Below are experts of layer 5 (counted from 0) of a mixture-of-experts language model. Rows are named router (the router's row for the expert), gate (a neuron's input weights, with its number), up (a neuron's input weights, with its number), down (a neuron's output weights, with its number) and show model dimensions 192-255. Each number is 200 + 20 x the weight over its row's rms, rounded and kept within 0 to 999.
Before each expert's rows: "raises" lists some tokens whose logits its average output raises strongly, later layers aside; "gets" lists some tokens that make up at least twice as much of what it gets as of all text. This comes from a sample of Wikipedia text that the model never trained on. Tokens count by the router's weight.

# expert 25
raises: ",", " (", " of", " and", " in"
gets: "s", "e", "es", "ers", "ra", "k"
router,182,182,198,173,184,192,162,214,212,202,184,219,190,208,170,200,185,190,191,162,162,165,187,199,224,192,180,195,207,179,199,226,196,217,164,198,206,216,233,229,195,212,180,206,178,210,189,222,193,218,209,234,205,198,236,211,152,187,200,185,205,178,179,216
gate0,199,233,174,203,186,208,202,227,202,231,202,199,198,213,192,197,210,216,212,208,206,187,165,210,173,233,235,200,198,162,231,209,198,211,201,210,186,209,203,205,184,164,189,191,177,195,177,169,190,151,195,200,193,224,152,221,224,186,218,225,181,180,237,209
up0,219,188,211,185,210,228,163,180,195,216,219,219,225,226,202,199,188,215,225,190,195,209,189,205,206,177,201,170,202,212,184,178,194,187,199,185,209,210,186,214,186,188,181,196,206,199,193,209,223,227,188,193,215,186,197,209,187,182,170,198,208,204,159,216
down0,187,179,239,163,176,200,222,182,181,171,212,210,229,202,217,207,213,176,207,216,183,208,149,191,179,201,207,225,189,209,210,186,200,210,194,193,212,182,240,209,235,209,201,215,216,198,197,239,208,208,200,182,187,175,181,181,197,194,212,195,224,163,197,211
gate1,174,211,210,204,210,182,214,217,182,247,228,195,148,209,193,234,143,181,198,211,218,201,181,197,172,192,211,194,184,205,202,239,195,191,170,214,217,215,240,230,226,205,222,186,205,165,179,175,170,219,170,220,227,192,205,216,173,179,246,204,164,185,176,215
up1,186,208,220,216,196,218,231,201,167,244,188,211,179,190,185,194,170,236,176,203,229,228,216,197,198,202,204,217,189,225,223,245,205,197,207,181,198,218,250,201,204,180,236,192,194,178,170,181,186,191,168,217,221,188,201,183,187,177,192,232,165,191,193,197
down1,212,175,193,203,222,188,197,194,182,178,205,220,213,194,234,199,197,160,164,206,209,165,172,239,221,216,176,194,197,180,216,211,194,183,238,221,209,146,176,192,184,186,175,159,194,234,219,209,226,166,183,199,201,199,203,202,217,180,204,204,197,222,210,237
gate2,214,218,236,222,221,186,184,207,172,207,196,227,176,203,178,180,198,216,185,202,197,229,231,224,202,207,143,177,214,182,174,167,193,220,235,214,206,191,194,229,180,196,168,221,188,203,197,176,167,197,174,217,192,178,197,180,187,192,234,200,191,202,203,211
up2,158,220,178,203,161,208,185,224,203,167,174,195,259,205,227,179,155,210,200,227,172,251,211,201,201,183,217,195,192,226,223,226,214,185,198,217,223,216,194,220,207,208,238,208,214,218,201,225,234,202,202,210,185,199,189,202,195,217,193,178,212,205,195,208
down2,196,203,208,224,212,239,231,205,205,214,187,172,214,190,230,207,192,193,251,209,225,192,225,181,183,192,215,190,170,208,182,206,200,261,175,208,197,170,214,180,211,180,199,184,220,204,197,218,202,200,222,170,209,203,181,228,190,191,197,205,205,194,188,188
gate3,201,195,158,182,212,218,201,202,215,189,211,192,230,193,172,226,221,188,221,191,189,189,203,156,214,218,191,187,219,214,181,229,228,203,231,237,238,184,192,170,225,184,202,190,183,177,237,220,192,188,198,228,196,205,196,191,189,170,191,163,216,226,180,195
up3,213,201,210,214,232,158,177,185,176,178,193,204,192,128,201,175,204,206,202,191,229,211,188,200,149,243,138,185,203,200,188,228,193,259,192,201,216,231,208,176,170,180,222,225,205,180,189,186,196,188,227,167,217,180,166,220,211,193,177,205,214,227,206,220
down3,216,188,216,194,174,209,194,168,198,214,188,175,201,202,216,198,179,228,195,182,164,169,203,189,179,184,186,176,187,213,186,206,230,196,196,204,202,183,168,193,202,202,163,233,203,194,203,185,223,231,199,182,166,192,243,198,213,206,205,221,214,212,230,215
gate4,201,180,205,204,206,161,179,142,200,220,227,167,189,187,224,171,209,237,206,226,150,181,196,163,179,183,188,184,184,183,207,197,193,216,205,218,183,260,182,201,193,188,204,185,186,202,196,194,222,220,203,179,185,193,216,216,150,212,173,227,180,168,199,165
up4,206,167,207,199,194,216,190,187,204,190,225,195,192,230,201,190,166,215,182,178,202,205,188,176,215,197,227,215,200,208,196,192,203,208,185,208,179,223,205,181,175,166,178,217,211,186,191,198,197,159,225,241,190,196,210,215,186,230,225,229,192,179,177,202
down4,185,206,177,198,188,250,200,197,182,236,183,226,199,211,164,196,220,184,174,170,193,218,235,187,199,184,211,207,212,224,184,205,208,236,183,178,183,206,238,186,198,224,234,220,209,184,221,214,224,172,178,182,190,211,172,206,219,181,171,185,177,193,224,198
gate5,204,206,179,194,210,175,169,208,188,218,182,239,207,215,180,180,145,222,198,238,194,198,195,197,194,194,199,189,205,202,215,224,186,196,177,213,180,223,202,191,191,212,177,201,189,206,189,187,222,198,219,247,188,224,192,200,198,219,203,171,174,183,169,201
up5,181,189,203,196,194,222,192,209,198,192,170,236,179,199,226,193,198,247,209,208,197,221,191,196,188,208,204,205,188,210,203,210,192,215,189,170,214,186,220,190,199,197,231,201,219,195,182,180,157,222,175,201,190,201,205,170,188,172,216,236,236,228,233,222
down5,219,223,163,177,220,177,212,214,193,170,235,183,184,200,183,194,207,223,251,208,180,216,208,168,200,234,179,236,189,188,211,216,192,201,182,201,189,207,203,165,206,214,220,184,176,198,193,227,213,156,189,207,247,215,166,200,226,211,190,195,204,196,195,203
gate6,209,203,196,169,236,226,226,217,214,173,191,184,214,201,204,194,199,179,172,190,218,174,184,192,198,180,176,207,213,193,185,230,201,199,188,228,161,219,210,193,205,172,173,208,185,198,191,184,226,182,202,250,190,185,190,214,164,183,187,216,199,214,205,191
up6,208,213,181,155,206,185,217,223,196,198,199,211,235,209,201,190,187,209,172,205,161,171,210,200,219,216,193,199,178,196,209,242,186,184,233,247,223,219,215,199,203,170,177,222,214,245,197,210,225,185,240,209,195,218,186,210,208,210,189,207,192,204,176,255
down6,184,159,214,178,206,192,174,187,200,235,193,231,210,197,225,219,224,157,143,205,217,220,195,221,236,193,181,213,197,174,205,175,223,195,239,190,204,205,194,244,197,214,191,211,189,185,173,184,167,205,196,233,163,205,253,192,211,235,168,201,225,156,190,228
gate7,223,188,176,203,207,217,175,203,166,161,199,178,198,190,177,193,210,202,238,175,191,201,193,199,189,217,208,185,186,134,187,191,210,187,219,191,222,195,196,186,173,215,197,190,218,204,198,209,177,211,212,188,227,170,150,199,182,200,201,178,198,186,194,217
up7,213,195,197,228,194,183,203,219,228,224,199,199,244,196,221,188,215,162,161,222,162,202,204,186,201,178,188,196,220,229,210,228,203,187,205,190,215,193,187,177,224,172,215,210,196,192,198,188,241,204,185,166,182,207,219,188,227,221,185,187,196,194,238,202
down7,228,194,206,181,206,220,182,205,226,193,184,214,172,179,154,208,202,196,160,217,220,230,219,194,191,191,165,180,190,180,203,168,185,188,207,207,195,220,202,222,218,209,172,238,190,238,191,184,187,178,207,207,194,181,217,215,203,225,197,151,182,165,189,178

# expert 8
raises: "3", "5", "4", "0", "1", "2"
gets: "201", "200", "199", "202", "198", "197"
router,204,180,199,183,208,159,199,191,234,158,224,242,177,221,198,181,185,211,181,190,197,200,220,230,191,219,209,168,210,158,202,207,190,210,184,191,183,209,199,177,206,193,171,221,164,169,217,200,211,199,158,226,216,182,240,219,221,217,213,198,212,202,209,214
gate0,206,225,204,205,189,213,203,193,189,182,188,193,189,210,206,184,214,206,203,175,223,183,191,235,159,220,185,218,213,196,185,216,195,207,191,200,165,183,192,184,182,204,230,228,193,246,189,219,152,187,225,206,202,223,172,182,228,240,193,177,182,234,184,196
up0,206,199,191,223,195,156,229,233,189,204,199,191,175,203,200,183,235,220,226,179,191,157,202,166,175,178,157,165,174,227,175,183,185,180,210,175,200,203,177,179,184,155,202,199,177,186,233,198,250,203,202,197,189,194,194,199,198,177,209,205,204,198,237,196
down0,205,190,193,202,226,220,196,190,178,207,229,185,213,203,222,186,203,209,206,187,187,167,182,213,201,210,188,199,196,186,212,196,188,184,202,205,201,211,199,194,187,192,197,181,174,184,226,229,163,193,218,210,211,226,173,192,226,224,238,185,227,197,208,169
gate1,201,232,198,178,198,174,196,185,224,179,227,216,176,196,242,217,183,184,176,239,218,221,231,181,208,186,216,228,192,190,174,221,194,211,207,214,270,217,182,169,229,208,210,209,207,236,205,235,194,200,199,196,189,182,216,193,197,194,182,187,197,234,210,214
up1,208,210,164,183,200,219,197,208,204,209,199,187,207,246,226,206,211,219,208,198,188,209,190,208,256,214,196,232,190,231,165,200,205,222,195,246,209,196,194,228,177,192,204,187,198,176,222,198,251,172,232,218,219,151,178,208,219,206,186,181,193,221,175,159
down1,228,232,206,181,216,219,179,156,197,176,235,222,190,232,220,207,194,185,205,191,180,209,183,207,220,191,201,194,249,197,206,238,160,185,207,199,213,185,213,203,209,212,150,212,239,210,199,221,246,236,189,216,172,228,210,218,222,198,166,194,186,179,204,197
gate2,165,204,163,200,204,208,239,217,183,176,213,221,177,195,214,192,168,203,204,170,208,182,210,199,198,210,233,209,194,186,212,163,188,242,216,219,232,191,191,198,200,197,202,177,222,255,225,174,229,214,191,171,200,199,231,245,214,216,226,181,191,175,203,203
up2,209,183,210,205,208,188,160,199,213,263,216,198,231,200,205,197,216,211,173,246,213,200,194,200,202,163,177,189,211,186,189,232,201,184,199,172,167,184,198,220,172,209,188,199,211,191,178,183,160,178,178,226,202,203,213,160,182,188,192,192,185,221,211,200
down2,180,170,207,215,175,205,194,210,217,174,208,171,160,184,203,254,204,147,183,197,157,185,158,186,182,170,239,181,192,188,179,204,194,200,213,205,177,186,192,199,183,203,215,251,205,217,169,218,217,211,196,179,214,218,203,209,203,154,225,205,181,205,161,197
gate3,188,208,227,221,189,195,187,182,189,190,199,169,188,211,177,191,216,197,192,216,206,201,192,246,177,201,198,207,228,232,191,195,178,234,179,246,192,198,185,210,191,180,210,187,215,230,169,199,213,161,175,183,209,193,165,196,186,197,194,194,237,228,206,187
up3,234,199,199,168,220,206,183,194,204,193,177,162,183,191,191,193,191,192,212,195,182,188,178,240,189,162,207,189,208,213,220,212,171,214,179,209,216,206,216,207,209,184,203,212,232,213,183,227,203,172,193,207,200,185,197,200,230,192,196,168,243,202,205,194
down3,219,200,221,171,185,178,199,210,220,164,190,188,188,173,253,209,175,199,225,199,196,168,169,188,209,227,186,177,204,197,188,238,211,201,173,177,215,238,222,194,178,183,200,203,226,230,188,207,206,198,224,184,168,205,190,205,220,200,234,208,194,180,189,169
gate4,226,160,224,144,166,203,186,221,217,183,179,185,213,225,191,221,200,167,213,169,206,205,189,191,208,213,173,176,163,203,207,224,203,200,194,227,196,202,233,184,212,217,181,217,186,180,210,204,218,182,215,173,218,236,194,226,187,195,199,232,159,177,187,194
up4,220,199,192,238,215,173,206,201,191,206,203,219,212,199,227,202,205,209,169,200,205,244,215,205,190,199,197,203,207,199,238,213,186,195,205,186,182,205,187,188,190,193,193,215,229,204,147,237,229,196,167,185,185,211,203,198,218,198,215,179,215,222,207,249
down4,214,204,165,200,200,199,224,205,174,205,161,188,234,216,212,165,165,194,199,166,223,207,212,216,215,210,150,208,221,222,194,207,209,232,185,199,217,172,226,218,213,183,220,170,214,180,202,211,209,210,207,160,184,216,209,187,176,174,200,210,214,197,210,199
gate5,225,245,220,186,171,199,206,152,196,213,190,207,210,179,179,201,190,140,164,211,216,219,196,218,203,199,169,239,245,189,189,199,201,217,178,204,206,209,178,209,195,246,180,193,173,204,205,213,181,189,181,219,183,207,196,232,208,206,184,212,201,204,180,159
up5,183,215,189,165,183,167,199,176,203,233,201,201,209,177,217,196,193,207,213,198,210,218,189,193,194,184,220,216,208,237,183,180,205,217,182,206,201,201,215,168,206,199,240,151,202,217,174,171,199,187,170,158,184,229,199,181,176,199,213,186,173,146,169,212
down5,154,217,230,174,200,187,212,193,211,207,186,217,180,224,165,176,196,188,198,192,192,233,186,255,223,196,179,200,213,216,167,182,202,214,208,231,221,243,218,181,194,218,189,213,187,171,213,233,198,163,195,209,178,179,206,202,237,212,197,185,191,164,161,249
gate6,190,178,217,185,209,218,207,187,197,173,225,198,168,243,180,178,209,184,156,200,216,214,214,224,208,151,197,184,179,201,173,208,158,233,184,190,213,192,156,204,217,200,209,220,167,181,176,220,204,213,204,214,209,188,225,196,187,170,178,220,221,200,205,234
up6,189,186,199,190,221,207,205,188,208,188,232,168,201,204,185,174,199,201,197,206,187,176,209,213,193,164,202,190,185,213,196,197,173,217,196,211,176,203,199,210,178,191,210,236,204,196,188,255,201,173,217,214,203,178,204,171,179,187,185,196,209,209,207,208
down6,214,174,191,211,205,195,219,209,209,177,197,206,216,192,179,176,183,179,204,218,219,210,200,192,184,206,214,195,226,178,201,227,244,241,201,204,184,184,204,232,244,194,199,232,208,204,193,173,224,171,240,208,171,197,188,193,196,182,230,221,226,204,204,241
gate7,185,171,219,205,174,211,215,220,215,214,181,191,205,194,201,211,170,174,195,203,195,149,182,231,219,183,192,183,237,207,215,212,194,223,197,181,223,179,204,203,212,191,202,173,188,199,194,198,200,215,226,215,180,182,185,177,221,178,184,194,220,202,149,232
up7,199,238,221,182,180,158,215,194,201,167,174,189,197,217,200,201,204,170,214,243,197,198,170,188,197,167,199,223,193,224,177,235,209,246,195,197,196,220,178,209,199,176,204,184,187,189,202,218,189,184,176,226,189,242,211,173,203,169,224,169,190,201,217,217
down7,208,188,196,220,219,226,220,203,199,227,150,231,174,185,216,211,183,194,214,200,208,204,222,204,170,222,189,190,204,174,201,238,208,172,195,184,178,185,199,207,225,211,176,175,193,196,210,189,197,168,217,164,198,186,142,176,214,219,177,190,213,196,184,215

# expert 11
raises: "S", "E", "A", "J", "N", "C"
gets: ".\n\n", " (", " \"", "\n\n", " D", "=="
router,200,185,200,210,202,226,170,180,200,211,193,235,162,216,185,225,203,178,190,192,189,195,196,203,203,195,205,185,200,212,195,215,207,200,194,187,196,201,194,158,163,191,190,219,168,192,167,167,199,232,174,204,229,185,210,215,212,226,176,205,205,201,181,222
gate0,172,207,183,267,209,172,208,198,186,179,206,190,161,204,186,246,198,185,221,207,206,185,211,208,204,218,190,184,182,182,234,210,179,182,192,187,204,176,184,210,164,198,172,186,206,197,203,201,185,177,212,172,181,207,207,206,189,179,190,197,202,220,228,193
up0,183,188,209,216,207,214,190,190,158,179,218,214,208,191,167,187,181,203,211,215,207,202,231,198,186,229,194,180,193,219,218,209,217,182,214,200,214,190,194,198,225,191,131,199,191,171,196,210,195,229,204,181,181,248,202,172,228,203,193,191,207,205,226,181
down0,197,202,204,192,237,201,201,198,186,192,206,190,205,194,195,204,187,200,210,197,254,163,205,183,203,214,216,213,188,159,195,191,234,155,204,204,190,212,209,204,204,210,215,196,163,211,192,198,181,182,233,176,186,185,174,201,215,197,222,216,218,187,244,183
gate1,195,193,223,203,235,190,208,202,212,187,218,197,211,215,190,187,207,197,212,189,224,185,199,182,208,215,181,200,187,207,220,192,221,206,203,167,223,193,204,228,176,197,200,184,171,193,206,192,215,181,185,184,214,222,219,182,180,199,152,201,191,237,187,191
up1,201,215,221,181,222,196,196,189,197,200,214,202,209,219,183,201,196,209,240,185,208,186,245,191,203,189,209,220,164,208,231,192,218,209,227,168,212,205,214,206,180,175,232,201,179,209,192,205,207,184,168,170,219,229,215,184,154,198,142,184,207,216,208,194
down1,180,201,205,178,182,163,182,193,222,173,170,211,192,184,193,192,186,171,216,171,212,197,189,232,191,169,184,191,235,196,217,209,229,209,194,182,198,172,205,205,224,207,201,190,148,159,218,178,228,182,151,217,216,159,219,211,231,201,204,192,180,164,203,195
gate2,187,193,225,174,178,210,179,166,207,195,257,199,211,190,223,235,186,212,186,174,227,166,196,205,211,170,208,206,225,176,210,227,186,161,206,225,193,227,191,185,177,198,235,209,183,189,211,202,180,165,218,173,234,204,183,151,205,229,221,207,215,207,184,212
up2,172,188,227,210,190,212,175,182,213,213,187,170,176,196,222,217,194,215,223,215,230,195,198,221,163,204,212,179,198,167,207,170,200,178,184,191,207,231,188,204,227,202,200,204,174,202,210,196,201,211,187,209,166,230,200,202,218,203,212,187,204,209,178,212
down2,214,211,210,206,218,193,205,206,219,202,215,173,196,199,224,214,213,178,183,198,168,209,205,183,194,195,171,205,221,220,207,175,182,209,204,182,196,218,189,203,174,190,200,272,216,171,231,180,170,201,205,196,196,198,198,200,215,206,195,197,232,230,214,182
gate3,183,179,195,212,188,218,182,231,185,206,182,219,198,221,195,184,173,204,209,198,182,173,188,206,203,190,220,211,244,212,196,213,204,158,203,197,212,226,210,222,245,163,199,186,202,171,215,225,178,203,239,209,192,235,187,206,240,205,187,227,208,193,222,209
up3,203,199,197,233,197,227,171,201,180,213,178,177,179,158,193,172,185,248,215,198,203,215,216,219,156,201,231,223,207,197,176,201,194,194,183,217,159,187,217,220,202,191,187,204,163,191,188,172,168,183,231,182,210,173,204,206,221,226,224,172,186,195,206,201
down3,180,209,199,163,223,209,191,204,173,192,181,199,173,186,202,220,206,170,184,203,220,220,200,225,201,179,202,190,184,239,193,188,176,208,202,225,174,170,206,183,170,243,174,190,229,196,228,169,208,183,220,181,189,202,176,194,178,215,205,188,181,212,165,218
gate4,196,175,158,200,206,199,206,218,194,201,202,184,188,154,199,231,196,198,196,274,177,171,209,201,233,199,228,210,222,213,210,224,201,183,168,176,158,233,197,202,217,193,197,209,211,211,157,198,206,206,215,226,216,204,224,201,204,204,239,172,222,201,193,192
up4,211,194,188,208,220,228,184,219,233,210,207,188,218,218,215,174,185,215,219,192,220,201,182,212,188,195,228,185,222,199,217,203,217,219,207,185,214,198,217,216,160,206,226,207,220,205,159,196,166,179,168,197,236,200,191,225,168,201,141,241,193,203,173,220
down4,191,198,192,225,192,213,175,160,163,156,192,217,211,228,158,202,215,173,228,206,192,239,212,210,189,151,202,182,225,183,217,181,211,178,176,195,197,195,211,188,193,217,210,213,188,206,209,226,197,197,221,236,203,206,179,188,201,187,204,241,181,209,233,205
gate5,178,145,185,224,194,204,212,225,202,161,242,191,209,233,185,202,234,210,176,189,188,178,169,217,202,220,207,191,162,226,145,212,166,184,180,191,182,185,230,188,207,220,203,187,213,191,191,219,162,210,191,215,201,204,235,223,175,209,201,201,203,167,204,175
up5,178,162,176,187,216,189,192,237,207,199,215,215,187,217,188,211,210,207,178,182,186,177,183,200,181,228,207,197,158,240,158,207,185,185,197,183,171,204,207,210,196,215,189,199,200,212,196,196,177,201,214,216,211,232,234,226,186,201,187,212,209,164,186,191
down5,211,209,185,201,184,206,175,181,160,197,153,168,221,175,202,158,229,189,182,196,191,210,205,172,270,189,179,206,206,201,202,187,205,205,189,203,182,199,217,211,226,188,213,189,229,181,189,215,216,181,222,232,216,195,184,165,221,200,162,221,212,219,220,235
gate6,221,217,213,203,174,208,205,245,167,188,151,233,205,195,198,245,226,205,177,206,187,188,209,212,192,183,197,182,199,218,187,223,195,162,172,210,190,206,223,167,210,194,236,183,222,158,187,189,169,203,227,212,206,220,179,208,196,219,216,187,222,212,253,174
up6,146,187,165,194,167,189,171,162,182,186,185,218,218,213,190,171,227,195,229,171,181,206,184,198,204,185,190,183,169,184,186,208,185,197,204,199,217,204,230,202,196,182,197,202,177,206,183,212,222,200,199,228,214,205,213,166,249,196,213,198,184,192,215,211
down6,197,182,212,199,224,193,191,192,257,183,206,184,217,187,211,182,155,185,217,183,215,184,206,227,175,246,216,168,198,198,226,161,193,228,181,203,173,209,193,251,190,183,210,212,162,188,267,195,174,200,173,221,173,218,217,194,213,193,195,197,231,203,188,196
gate7,172,187,216,193,208,223,187,195,212,235,219,212,202,200,210,218,185,222,197,221,182,208,213,222,199,180,225,192,226,176,229,220,197,211,209,192,210,196,172,184,204,158,203,238,186,211,191,194,197,222,166,202,181,195,197,205,202,230,187,170,193,199,173,200
up7,191,221,211,193,187,221,198,203,195,231,189,203,213,208,207,180,185,201,235,227,211,226,171,203,180,236,195,222,208,194,173,216,193,181,191,212,224,196,213,236,245,223,184,209,207,176,188,190,204,196,232,221,190,165,162,207,238,217,194,189,209,228,200,177
down7,214,240,172,213,188,210,224,198,202,205,204,172,213,182,213,232,222,206,174,235,211,191,204,227,169,182,181,178,194,227,209,219,201,216,242,174,195,213,214,203,177,185,192,211,218,189,191,197,231,193,211,179,206,197,182,188,175,170,245,231,192,185,189,192

# expert 13
raises: "5", " There", " It"
gets: ".", " m", "m", " s", ".\n\n", " Al"
router,178,193,211,205,219,201,177,208,196,175,233,215,164,213,202,191,191,190,179,206,161,180,212,180,198,184,217,220,228,178,194,213,191,177,173,223,200,207,204,189,210,196,207,242,187,206,187,204,233,224,195,227,186,165,201,195,178,235,212,198,190,191,225,204
gate0,226,199,197,228,201,191,197,222,212,209,183,188,206,211,177,168,188,204,200,211,161,192,197,172,190,202,205,184,217,224,194,180,218,171,193,201,186,215,215,204,199,182,187,209,215,189,228,194,198,238,194,199,229,223,203,190,209,185,207,199,234,210,204,208
up0,207,218,194,192,204,200,198,208,218,240,203,175,192,201,190,203,192,195,229,215,205,218,195,209,212,193,179,183,161,210,236,177,228,179,184,191,172,154,204,195,251,186,228,228,221,192,169,200,198,179,193,185,220,200,194,185,218,183,169,205,193,228,207,184
down0,213,150,229,196,232,195,175,227,221,142,189,170,181,194,190,222,194,188,238,197,193,166,188,174,171,177,207,219,224,199,161,212,229,219,214,203,235,163,197,223,181,224,168,203,193,198,175,234,179,234,216,198,229,198,185,217,185,206,211,192,174,216,202,210
gate1,197,189,234,206,218,183,206,207,196,196,175,220,165,217,191,195,206,153,208,199,183,172,250,198,197,195,203,215,176,231,231,183,197,185,190,229,220,209,174,208,217,237,194,218,241,238,206,171,216,220,241,188,190,177,157,237,180,221,158,179,229,183,186,214
up1,207,207,216,203,194,183,217,192,200,198,178,203,171,171,239,169,212,237,196,187,203,193,214,225,214,171,196,192,225,197,200,196,196,226,215,178,202,175,208,213,176,174,214,195,152,196,193,196,218,186,168,224,183,210,209,215,206,212,229,217,212,223,218,155
down1,193,182,242,223,209,204,208,210,197,184,191,194,181,202,193,232,212,211,175,168,194,198,190,176,185,187,192,234,220,205,194,169,180,181,185,207,186,182,169,177,204,201,214,201,197,220,183,192,215,187,185,214,174,194,176,170,171,206,186,163,178,216,210,202
gate2,184,185,208,188,206,242,211,192,207,223,198,173,146,198,218,194,208,184,160,188,171,178,188,206,196,209,193,201,169,226,215,180,149,218,171,210,206,178,201,199,180,202,201,162,201,162,141,206,220,195,188,217,210,185,213,178,197,204,178,212,200,193,207,172
up2,203,186,195,177,189,203,189,204,217,221,217,197,179,247,165,225,222,194,205,226,203,181,188,182,216,209,211,234,158,244,174,172,176,199,221,188,193,195,161,201,215,188,203,189,218,205,142,219,207,226,206,236,227,209,206,210,177,185,189,233,177,193,212,193
down2,200,215,175,221,197,176,198,195,206,172,189,241,227,176,193,172,210,217,221,201,222,211,181,172,226,226,181,231,221,200,191,193,211,172,187,232,217,204,183,205,200,222,234,204,191,209,204,238,204,186,208,197,214,202,225,209,186,240,208,201,221,173,225,197
gate3,172,216,179,202,206,180,186,225,204,188,185,186,171,241,165,199,223,201,175,202,196,186,202,211,209,194,148,190,189,175,233,195,151,174,190,200,177,202,220,223,199,238,216,167,205,203,175,208,196,221,196,173,220,204,223,194,204,196,200,223,223,228,236,179
up3,177,201,231,200,192,181,200,182,206,205,204,237,173,188,187,209,223,206,170,193,213,183,189,208,202,215,221,191,150,160,192,158,193,183,204,189,232,174,179,221,197,216,207,196,210,233,212,228,200,217,223,168,197,224,197,198,237,173,169,164,222,208,188,222
down3,191,165,204,211,236,223,178,208,168,227,216,198,228,194,187,201,202,216,227,180,182,190,205,197,175,195,236,236,226,180,219,179,199,214,239,177,224,190,167,189,228,207,194,207,180,203,226,192,220,179,246,187,205,195,192,191,194,207,221,177,180,205,176,236
gate4,204,198,207,215,181,179,193,202,208,218,162,224,188,202,195,179,199,205,224,204,194,189,216,203,193,185,205,206,184,230,207,193,178,219,219,200,200,208,189,212,215,224,224,240,205,193,221,200,211,155,190,226,171,191,212,196,183,197,200,216,250,188,191,168
up4,211,200,212,199,176,231,172,207,213,240,210,235,203,206,194,210,184,205,175,209,203,189,205,213,204,235,206,198,226,175,188,187,194,221,201,177,189,197,212,199,180,211,176,197,170,192,233,174,205,220,204,209,181,214,178,203,224,156,193,199,204,215,219,186
down4,200,212,176,159,199,231,205,188,192,191,203,208,225,190,187,210,184,212,176,154,236,216,166,182,181,183,169,167,198,172,176,162,201,167,193,226,216,221,187,207,185,195,222,220,212,179,188,164,178,218,227,169,176,228,219,230,236,196,202,226,193,173,176,200
gate5,189,227,213,214,227,225,207,207,198,172,187,208,192,194,189,217,213,215,190,210,196,225,217,227,230,236,239,194,210,202,216,217,201,220,231,223,204,189,201,200,215,208,211,188,201,223,215,191,194,179,173,209,199,165,186,197,207,167,213,198,207,164,200,178
up5,185,235,194,204,203,240,199,191,198,148,186,200,154,205,223,209,208,189,191,221,227,208,225,202,193,225,230,197,195,190,214,220,192,243,217,224,236,163,202,155,213,204,162,167,196,210,199,212,199,176,217,219,219,175,185,177,196,188,196,184,175,178,191,184
down5,210,207,210,215,193,198,215,205,207,223,230,205,139,174,198,222,186,178,160,200,216,250,229,228,197,206,182,228,208,185,216,178,193,161,235,200,210,203,202,225,198,163,195,225,193,187,160,204,196,219,209,179,204,239,216,202,222,206,197,207,159,187,156,198
gate6,204,204,179,192,198,207,187,182,199,189,212,235,191,195,210,176,187,201,178,159,254,184,160,162,175,200,209,179,143,220,199,208,213,242,214,202,202,187,158,237,198,189,198,201,194,206,187,205,216,174,208,201,216,212,181,224,193,195,188,184,208,198,192,184
up6,245,183,207,196,207,173,187,185,187,197,176,204,163,218,183,203,203,208,232,193,198,203,211,231,219,185,208,224,230,191,201,189,159,203,179,195,199,191,196,215,197,191,184,200,211,197,196,177,210,202,215,214,189,199,155,200,169,162,180,208,186,183,165,196
down6,185,193,174,222,175,227,182,165,209,201,208,201,180,208,164,176,205,215,168,227,189,223,192,212,226,218,177,218,190,211,176,185,165,189,210,198,184,228,171,183,171,253,218,196,223,167,190,205,202,173,183,195,209,206,218,222,231,158,186,242,198,224,193,223
gate7,230,209,190,225,229,171,175,178,191,170,184,186,183,176,169,174,165,149,217,214,186,191,176,221,189,197,184,236,196,218,174,206,220,178,201,232,221,226,190,189,214,183,204,179,186,196,169,222,204,206,172,166,214,209,228,231,222,189,179,184,183,212,156,205
up7,201,206,193,200,209,188,222,188,191,199,196,216,186,223,171,135,198,170,195,186,206,204,224,192,205,185,185,190,198,173,159,247,183,215,234,208,199,202,199,210,204,236,196,178,161,209,225,189,224,189,180,208,201,226,179,230,191,196,210,212,202,207,191,205
down7,184,216,173,215,227,240,143,213,194,182,174,230,224,224,194,205,210,176,200,178,222,200,194,192,165,190,198,221,217,204,196,230,189,168,192,170,223,228,199,217,195,204,226,219,154,180,215,186,223,189,224,201,195,211,206,210,176,246,197,195,170,214,226,209